From a checkpoint of a small mixture-of-experts model trained on Wikipedia: 10 layers, width 512.
Below are experts of layer 6 (counted from 0) of a mixture-of-experts language model. Rows are named up (a neuron's input weights, with its number), down (a neuron's output weights, with its number) and show model dimensions 192-255. Each number is 500 + 40 x the weight over its row's rms, rounded and kept within 0 to 999. Numbers have three digits each.
Before each expert's rows: "gets" lists some tokens that make up at least twice as much of what it gets as of all text; "raises" lists some tokens whose logits its average output raises strongly, later layers aside. This comes from a sample of Wikipedia text that the model never trained on. Tokens count by the router's weight.

# expert 1
gets: ")", "%", "0", " /", "1", "2"
raises: " (", ",", "(", ".", " -", "–"
up7:493481522598559493504455554526427472481467565473504495509423580455494420504470589522443548483467449494542593534485518553541522466491473517557486465478504509448484432502473480461521518477504494
down7:493561528548478514505555464490473512540496491494524494579444504525533491472503468518568537539497436523466540520516515491450541571549500483446521492484505513432492503546519529494488471500487514
up8:497536420470490494456522449512460571501475444558467481554467523545577461495477568465544558522422483519504545486516453521452472565498527525582506543472514495488499483458545484481420467469586428
down8:479521551384490515465492553560532539554485581477501549470495475438489536526445468532501450524535522389509471503510498481552508484476532518524533514508485468499459432472522462449471511462520494
up9:561466485560517537502486470502475500468468532458475502515480532480481422488462497541538461474477495431531501503537537461498475520435502515566470458449452450486520548519526419420492469558474509
down9:479552552398518598605496515518563500471506536492562455538507422521504522530464452492462489447510506520541518526523574519528494489537487549494504509487548551537548440480485503465502546462451567
up10:527501527583464461436488523559459477456489538471423494517494495456514532557419495490542518509414487455513462421494441459529498562543458506524476534497472528467566450537506530482429537477564448
down10:465422511471474438534474551459517475514516483541494506495525520484460466508420520456396538600536568549478530434475479560454481486473468591552491523524491486531503478452531474544490477477490538
up11:538482472558537482490521461532523484485532504458470585595416509492518484529516510492494447470521490515531434496495528524528494462482574544480527496470476465492533554554491488529530513511547530
down11:448440412513547465455469507439505441516472539581559463423494540480574512518522431484529560479461480416535493461493423451426495530476552492476481388570471511510445578488537488521499503512542413
up12:483526457523501550485468491449430486589475551466466490528459465434517529478524513417461421540472457504529552549581448475480591452475485512491500462485441492487474454523562557500571491507485510
down12:512542483548507523523574531410472518555538494454487492548525502512493440548601546536481495494530532478520540435553513459487527496540488451489478484503535522468439556429544483509515426501397537

# expert 4
gets: ",", " and", " was", " is", " that", " with"
raises: " a", " an", " the"
up0:458498470431581499541445508536555523453549551502496469537350511515484434498509607506499504481435487569463468516494454489545511441575572499521476509489494565515408534529522539496522552512553470
down0:583505445509435483518588493536392474523407499473417516488535510479489525490512508490463530529519497527495495520572472506581449459464486526387475483504537425574580495505494495532545519505502534
up1:414501450509503557483456512502490523449513489520520489556454480515485440486400565522462549537533473540451507541531509464483413472438463482481515447454541518449519487504494489493421611539532444
down1:570523448491520513440504431476500464507507491496543543458459509496543466525517505462550485532502517565583546442458492458440521560531480487439476498514518531422527428483491523522474451524487549
up2:478509421505526522498523505453475524504548460538520578465480391501458380522511601497488535507548470466519491540521546583450521530524495565552500453464489441460539551501485459441484448461510548
down2:445458522511508518515540442524529524443457486436511527459547540476522526495487487542506503441472481535426470430455471529525493458471570463483482523505472513500548512506506515481508489508465501
up3:493415461456473466488438520504535434576542582541593489413472552547504384533484510456504517506528515450542444492477504444584544518521508520486581482502494494442473541485499531435458488513502514
down3:459496553503487455547591501482480533458489466457502502528488605372469535501440589588481544454489475530494595548576482530502573503563534494480511530504445588498540498500565504499407551554507486
up4:539498464483487446479491523576495549516508464531465479492439490538531481470556472453514513516509519407491464439514562542469491455496510511547478548541558492451443533520453424459488439480555500
down4:530457443416483509553501533473500543441494478529530467517530538574495469434532498483463571533538498474465524536534458544447496463484508482486459490492539440517502538437528470456467513559477536
up5:462497473463508525524509508520430584485547471431540521485420510466569499574456469517569492467443478484473501502461485506466528512544449454477518391450560482476513529513552463428455541432529523
down5:476498520491598494475531493480507531479486448459481511487534506441498448537443520542541480499535419528508512474555442425473530540486500488453494459558572495527522486511535525435516538556544478

# expert 6
gets: " |", ".", "-", "=", " (", "\n\n"
raises: "\n\n", "\n", " In", " A", " As", " The"
up7:520487463489487556468427512444507515545472521521511516492489499476547420436482461467499461528541450510538552476541475461516434468406542517465510448509519492484475482434455485516502469470428536
down7:490568573466509484507485567444480428490462486531466519511515503475467484524557584477554493422456477459497551449543531477535504509477445530580530438508495459519435548493498495514487479487498453
up8:518532489505522479461559497489413518449453449503552504533482555524331550577505539467558543545466471534527520511550500495516485487503486447455541477500506442502507504517538521386521475473455471
down8:452428427494501596491518506495470463509497451490502451504572554474576469527473451525534506466429428473467544520525473525480483451513538451539427549488511499514544495529518506507567532494538530
up9:563456524541467480508501455506468490470551506515515536546549500552539527439539472468526478569481419504507442489471466556454532527481538499545520486567523542432510502508496509461468461573450515
down9:427466547407463456469483457489541548500437419521519504478472470528490490533490475534531473427524487563545513544504483567522508457531554534508519512528505531525543449521493431499532473495467431
up10:502516421563507515423479509444535454486487551512530457515464525567564492516457578491569526463438363523546505491564462465498479548448556499503515467548465507504560475466494470488498479508484508
down10:443571543531504498431530517484463448462546493517514502449555488551513546488550516522523413476530502527498540496488546489469495483494554558560503494492510496467482488487489511536493466552438470
up11:516505498483518502548543483493577533452483479506597489440518478505578516500492470499530495496496495529448476504567516490515538495444517594507498526473573492437554512502465455478466532485516462
down11:460443539495530517487531514481472500459546449496441486564569455502513505527515471562522441475433551530475522520562454474488493470532445468470476430448454495520449503541512462502570420444448426
up12:474525437479492483481504477512487506582398471433447526509473518552595466530498425524520468499462505493428489476437574482452469524527451560492507498444537508506486463506478452514485552487481454
down12:499507560538480445498514537452481493582533509487489514496478502483592517536520487490505477472443504453608473446497514569425532521480481529503495487413532550421510447493475480544473487502568519